config.toml
n_experts = 48
experts_per_token = 6
activation = "gelu"
moe_layers = [0, 1, 2, 3, 4, 5, 6, 7, 8, 9, 10, 11, 12]
normalize_top_k = false
routed_scale = 2.57
lr_router = 0.000483
head_dim = 64
qk_norm = false
seq_len = 512
Below are experts of layer 3 (counted from 0) of a mixture-of-experts language model. Rows are named router (the router's row for the expert), up (a neuron's input weights, with its number) and show model dimensions 0-127. Each number is 128 + 32 x the weight over its row's rms, rounded and kept within 0 to 255.
After each expert's rows: "comes after" lists some tokens at least twice as common just before its tokens as in all text. This comes from a sample of Wikipedia text that the model never trained on. Tokens count by the router's weight.

# expert 21
router [ 69  98 107 106 129 167 164 139 100  90  93 134 172 100 146 113 127 177 151 102  70 172 119 150  67 116  99 118 103 110 121 123 141 136 161  52 100  78 115 124 113 110 167 149 127 153 111 173 151 126 130 109 175 126 106 165 145 111 109 131 166 131 112 150 173 148 123  52 117  73 181  98  95 137  98 108 104  84 145 147 100 108 118 197 147  65 100 182  82 150 144  90 107 107 143  82 152 115 137 120 104 169 153 137 160 171 112  65 161 169 109 112 138  75 147  64 117 159 141 119 111 120 121 117  58 110 117  61]
up0 [ 75 148 100 118 121 123 147 133 121 142 107 139 110 107 111 157 114 116 114 119 123 133 122 124 144  85 135 104 139 134 115 103 128 162 112 153 148 163 115 145 126 168 160 106 143 164 137 119 139 113 103 122 155 104 145 101 141 169  75 154 105 117  96 183  75  55 123  82 201 126  93  99 125 163 141 104 191 134 130 109  83 170 155 112 146  78 149 142 128 172 159 161 100 141  87 137  94 113 140 120 110  70 135 134 103  95  83 156 177  93 174 157  72 152 133 113 122  65  77  99 126  52 156 129 111 128 111  91]
up1 [164 153 133 149 127  85 200 137 119 132 211 155 116 153 101  86 116  96 102  67 171 109 149 174 136  94 131 110 164 127 133 111 135  71 155 134 140 192 170  72 145 133 113 153 120 138 127 136 108 128 114 144 105 107 163 138  75 166  74 130  85 113 153 128 161 173 127 174 121 123 189 133 110 134 148 110 137 167 118 112 181 165 168 161 152 119 156  96 171 197 154  49 125 144 113 143 114 116 176 135 147 106 181 113 111 105 131 107 130 129  99 142 136 124 119 123  71 155 137  81 132 164 142 119 122 153 171 121]
comes after: " a", " the", " of", " and", " an", " with"

# expert 4
router [175 134 125 154  80 166 159 160 123 138 133  94 117 157 136 138 176  76 139 148 123 152 108 126  58 140 147 132  94  97 135 110 152  95 105 143 159 130  65 112 179 127 100  89 156 154 128 101  65 135  94  95 109 138 151  72 132 109 170 161  86 143 128  81 164 124 125 126  80 107  94 143  80 106 191 181 129 113  98 171 161 153 153 157  93 165 140 135 173 184 141 114 102 116  88 106 142 154 137 141  82 109 128 114 121  73  89  99 150 171 130 151 103 127  29 113 128 116 161  65 160 207 116 135 120 145 152 156]
up0 [110 135 148 158 152 138 109  68  90 161 146 124 149 121 121 124 157 119 102 151 175 132 157 171 164 127 137 140 125 110  80  93 138 163 170 159  77 155 151 110 118 125 142  98  46 188 109 115 162 185  73  94 140 119 101 140 130 132  89 103 111 134 115 146 124  82 105 169  98  92 125 144 139 140 126  89 136 102 121  80 125 144 101 152 127  83 127 179  93 150 187 138 109 117 143 128 102 182 140 173 144 163 127 169 127 131 117 131 124 116 197 147  80 103 138  90 193  66  80 125  94 148 139 162 115  99 156 126]
up1 [141 142 124 155 127 109 106 121  49 181 144 141 139 116 116 137 113 170 144 136 152 103 193 102  72 144 139  89 134 102  84 175 171 127 141  73 101 100 127 136 165 110 197 124  99  95 173 104 156 162 156 104  89 149 154 144  55  94 105  80 154 113 107 111 151 183 147  94 156 163 156 147 103 184 151 124  87 137  92 147  92 189 164 101  94 121 130  74  84 158 149 121  64 156  74 105 115 136 172 112 142 146 127 101 162 122 165  83 114 152 136 124 133 161 135 170  86 117 126 104 121  93 152 137 140 120 127 138]
comes after: ".", " \"", ".\n\n", "\n", ":", " ("

# expert 20
router [168 144  98  80 122 169 169 109 127 117 162 140 141 125 169 114  74 162  79 138 103 150 126  86 119 110 166 167 170 100  93 131 194  88 116 152 138 160 127 159  82 125  71 129  97 182 170 110 103 100  80 120 143 122  89 152 109  88  77  94  98 163 152 141 177 128 134 116 127 110 182 131 185 190  89  90 137 148  89  90 101 140  92 182 108 117 132 201 164 134 130  85  89 142 111 120 120 121 165 119 154 124 126 114 165 144 130 177 159 138 142 133 137 151 130 218 117 161 117 116 163 139 139 169 193 177 100 159]
up0 [139  97  86  55 135 100 128 163 113 121 148 126 105 140  90  95 176  94 113 110 179  88 147 103  92 222 122  84  85 149  88 115  85 191 174 150 103 111  91 130 112 186  97 136 138  94 173 142 116  94 181 166 164 153  68 133 119 132 197 146 165  98 160 122 146  97 105  84 168 134 161 141 156 181 175  96 140  90 127 148 152 168 159 139 160 125 186 166 133  83  99 121 110 114 147  58 138 135 151 115 132 145 145 112  97 156 163  31 173 108 148 158 147 142 149 132  84 105  90  61 127 152 123 155 154  51 193 109]
up1 [117 125  84 120 156 106 124 152  54 160  96 116 181 139 147 168 114 117 141 152 146 140 125 163 145 128 178 107 150 105 138 101 163 188 140 165 185  90 121 161 183 166  98 150 125 133 169  88 160 152 178 135 130 129 125  83 126 104 120 104 116 165 110  81 129 135 143 120 166 119 146 132 160 100  66 124 116  95 116 163 177 132 107 187 146 186 161 157 108 179  92  80 146 124 101 131 162 211 178 111 133 127 107 162 138 174  88 116 176 113 168  91 122 159 123 175 156 100 106 102 143  86  86 132 128  75 147 133]
comes after: " ", " (", "–", " +", " −", " $"

# expert 39
router [ 93  57 186 146 150  78 119  89 138 176 130 147 154 113  90 140 138 169  85 139 135 128  73  94  92  92  75 167 151 137 113 110 144  78 127  85 124 147 164 117 154 145 181  97 143 168 116  56 119 159 124 139 123 159 142 145 172 160 100 110 148 135 154 170 152 131 163 153 132 112 118 114 126 101  97 198 195 108 122 136 157  81 113 153 162  93 135 140 121 135 128 102 155 132 173 153 128 122  84 114 119 143 102 151 138 161 145  94 148 114 164 142 143 164  86 139 115 126 128 116 122 121 110 124 165 151 137 112]
up0 [116 148 129  96 106 103 130 191 185 169  92  90 168 142 103 204 111  96 152 116 104 113  82 141 125 146 139  77 199 191 151 173 114  90 169 114 117  79 141  66 135  84 148 141 133 103 207 130 139 184 172 128  93  65 126 138 130 131 124  40 135 139 152 143 122 110 112 119  65 123  97  97  85 136 129 173 123 145 154 104 181 156 144 128 161 164 134 144 130 126  88 148 136 161 108 100 163  72 124 123 141 161 175 192 115 157 120 128 120  95 160 144 153 110 186 171 147 156 136 106 132 122 118 158 116 103 164 165]
up1 [107  73  94 145  96 121 162 161  63 124 159 112 107 156 144 113  99 158 165 162 164 156 163 139 125 138 105 149 102 137 128 112 164 151 125 122 149 192 122 113 179  81 146 132  89 160  91 197 140  87 133 127 167 147 116  84 163 149  98 122  87  47  89 120 117 158 147 111 128 135  52 137 166 145 135  51 179 151  82 189  89 161 113 140 147 179 136 138  91  79 138 131 140 107 121 135 130 163  80 141 139 128 110 159 150 117 151 127 158 105 113 126 159 130 132 114  83 105 118 130  90 121  87  90 121  79 145 134]
comes after: " |", " the", " a", " and", " of", " to"

# expert 17
router [ 92  65 133 140 136 175 100 123  79 156 140  83 160 133 140  63 109  45 138 105 132 120  73 127 111  41  82 144 172  76 121 109 135  62 126 155 181 134 109 103 152 131 149  75  92 175 111 150 112  72 141 111 160  64 101 125 134  79  51 136 101 114 130 143  93  71 151 187 126 126  97 142 104 125 154 145 153 111 118  73 179  67 110 115 159 143 109  87 101 130 113 183 149 206 163  87 122 122  55 170 103  82 102 119 113  77 113 131 145 112 138 114 160 149  77  87 139 111 155 113 111  91 135  70 168 161 116  89]
up0 [ 52  91 114  63 111 142 122  95 120 108 153 108 157 140 132 201  72 124 151 108  97 112 161 145  83 173 175 147  90 126 117 153 129 102  99  57  39 137 121 140 145  98 119 133  90 168 142 116 124 177  88 156  79 149 207 134 111 139 169 135  95  64 184 145 177 123  99  70 138  71 119 115 139 177 133  89 134 107 119 128  86 109 117 120 127 146 126 163  82 118  70 116 183 132 115 188 133  83 140 133 178 141 123 132 155 175 168  97 186 163 149 142  80 113  80 171 173 120  83 136  58 153 198 179  85 148 104 137]
up1 [143  96  82  93 128 134 150  61 159 120 117 125 137  82 139 142  88 105 180  61 150 128  97 109 121 106  93 117 150 178 130 127  67 130 135 146 161 105  82 116 174 181  82 160 168  91 166 125 184 106 163  94  82 170  67 125  99 140 171 114 140 128 163 135 142 168 117  77 131 151  94 109 123 176 183 118  40  85 149 132 107 137  87  83 160 143 115 169 173 123 136 139 163 167 104 149 160 154 105 152  57 109 162 122 146 163 129 140 133 118  67 123 124  84 146 134 163  72 110 141  87 161 189 121 128 127 137 187]
comes after: ".\n\n", "==", "\n\n", " |", " |\n\n", "==="

# expert 11
router [116  87 111 155 135 158 138  95 125 103 117  96 112 160  46 123 143 118  65 148 190  79  97 109 125 103 148 174 124 148 164  89  68 108  90 136 125 150 184 106  96 140 123 141 149  75  66 110 137 156  66 136 180 107 130 147 149 170 101 122 118  98 186 129 149 102 163 120 109 167  98 115 188 133 172 146  92 166 145 105 115 135 103  91 132 129 147 169 147 136 126 161 113 116  97 143 163  47 129  71 104 103  79 130 137 137  87 159 178 115 186 131 141  81 153 100  94  66 170 105 203  99 209 145 124 115 151 146]
up0 [ 99 159 142 197  56 148 126  76 176 114 179 153 131 145 170 143 121 131 126 148 180 131 106 137 134 175 131 151  95 188 125 125 116 158 154 130 121  82 100 107 102 110 146 140 111 139 105 101 115 208 129 114  88 136 108 161 128 166 126 123  93 137  73 181 156 109 110 174 178 125  95 176 119 121 147 205 161 144 137 137  93  72 114  42 154 114 163 178  99  83 125 141 120  89 123 131 139 116 164 124 175 211 114 100 144 117  58 120 139 104  74 118  64 132 179 131 159 172  95 109  84 176 133 164 108  73 120  78]
up1 [123 134 197 154 121 182 105 134 167  90 122  58 189 158 103 165 180 132 155 142  98 141  90  89 135 198 165 127 127  94  96 141 136 112 126 201  92 142 115 111 132  81 109 144  95 156 115  86 128 111  84  50  75 101 167 122 178 131 150 189 155 134 117 174 136 168 142 112  96 145 137 179  75 113 124 113 134 106 114 123 138 173 187  97 104 145 151 132 141  48 118 107 206 111 155 157 125 140  74 172 116  74 126 119 139  90 145 120 115  95  90 139 131 113 131 112 118 110  97  97  98 148 156  99 152 170 154 206]
comes after: " ", " the", " (", "–", "==", "Early"

# expert 12
router [189  95 100  66 153 129  95 127 135 116 137 129 145 115 142 143 144 136 134  74 128 131 153 153 173 117 143  84  85  78 110 163 134  69 127 125  82  98 134 159 108 134 113 169 109 149  74 126  94 102 160 105 133 107 155 136 122 118 141  96 149 133  89  71  66  96 170 143 104 113 133 109 111 137 146 140 169 112 114 165 116 128 168  59 166  83 139 150 118 113 148 155 148 136 116 146 156 160  97 156 121 129 103 114 100  80 124 159 154 123 124  69 168 152 104  97 111 116 101 154 141  85 162  96 180 172 123 134]
up0 [152 135  96 130 104 133 164 129 196 204 166 165  99 134 165 118 131 145  80  91 120 102  96 104 122 124 185 106 131 130 157 206 143 144 119 122 202 101 110 108 183 102 111 164 137 145 127  80 145  91  98 154  44 144 127 192  57 153 142 128 150  79 102 149 160  68 164 138  84 146 117  97 135 129 145 133  67  46 152  90 110 133 117 119 194 106 159  39 200 162 157 138 128 148 108 121 153 115 114 126 133 116 105 134 146 143 192  96 160 128 147 127  95 184 135 100 139 149 150 142  94 115 102 105 113 124 147 159]
up1 [120 145 151 143 109 190 113 155 144 183 175 194 154 120  71 174  87 115  79 185 152 106 158 132  81 118 124 141 165  97 138 118  86 109 141 116 109 153 128  84 122 110 177 134  87 149 100 115 195 155 117 147  91 111 123 103 125 141 109 149 150 112 137 120 116 102 132 128 110  85  89 111  93 128 160 135 211  87 130 129 123 119  99 137 126  90 131 127 102 102 144 141  84 173 132 103  98 153 146 148 119 114 206  88 105 128 137 141  61  88 132 133  81 156 140 117 206 143 113  97 103 106 117 126 195  85 120 137]
comes after: " |", " the", ":", ";", " out", " University"

# expert 46
router [ 90 113  67 161 132 121 167 102 158 163 130  92  98 156 113 152 127  81 110 174 180 103 161 135 102 130 102 122 120 125 116 195 174  82 140 206 118 121 111 154  82 186 165 108 143 112 132 115 120 121  99  52 119  80  93 166 159 110  65 122 148 201 128 205  69 128 106 157 145 101 141 138  91 117 120 127  60 112 125 147  72  85 209 167 100 160 133 129  59 102  86 124 134  78  50 105 127 126 163  96 139 104 125 147  88 197 128 165 139 158 134 143 154  58 141 146 112 118 157 151  93 142 151  83  80 137 124 141]
up0 [145  76 139  42 178 177 157  80 114 110 162 136 147 140 137 108 153  94 111  70 130 109 121  69 114 125  83 151  92  95 132 114 137  63 129 158 161 143 150 170  91 108 120 178 182 108 101 156 127 101  78  63 141 148 166 123  95  79 155 167 114 148 173  95 128  83 164 134 157 153 115 140 147 121 164 101 164 169 132 114 119 161 120 168 120 183 112 177  86 140 125 172 147  98 139  95 159 139 135 109 140 128 161 170 190 129 192 157 111 132 130  92  70 136 131  57 116 108  56 128  73 109 132 132 144 108 132 126]
up1 [ 93  87 115 103 124 104 109 131 145  95 160 145 135  97 116 152  73 125 122 139  84  84 115 143 115 146 203 111 120 126 144 128 145 137 125 168  88  39 153  82 100  79 109 120 123 104 116 137 147 144 134 155 139 117 137 190 151  94 189 130 200 176 177 121 169 157 116 112 174 123 131 181 111 105 100  87 125  97 127 119 123 127 136 120 129 120 138 157 153 127 118 148 172 103 111  73 142 126 147  97 160 196 169 172 144 171 114  85  63 123 102 152 147 161 124 167 111  95 122  75  87 109 141 137  91 109 128  53]
comes after: "201", "200", "202", "199", "198", "197"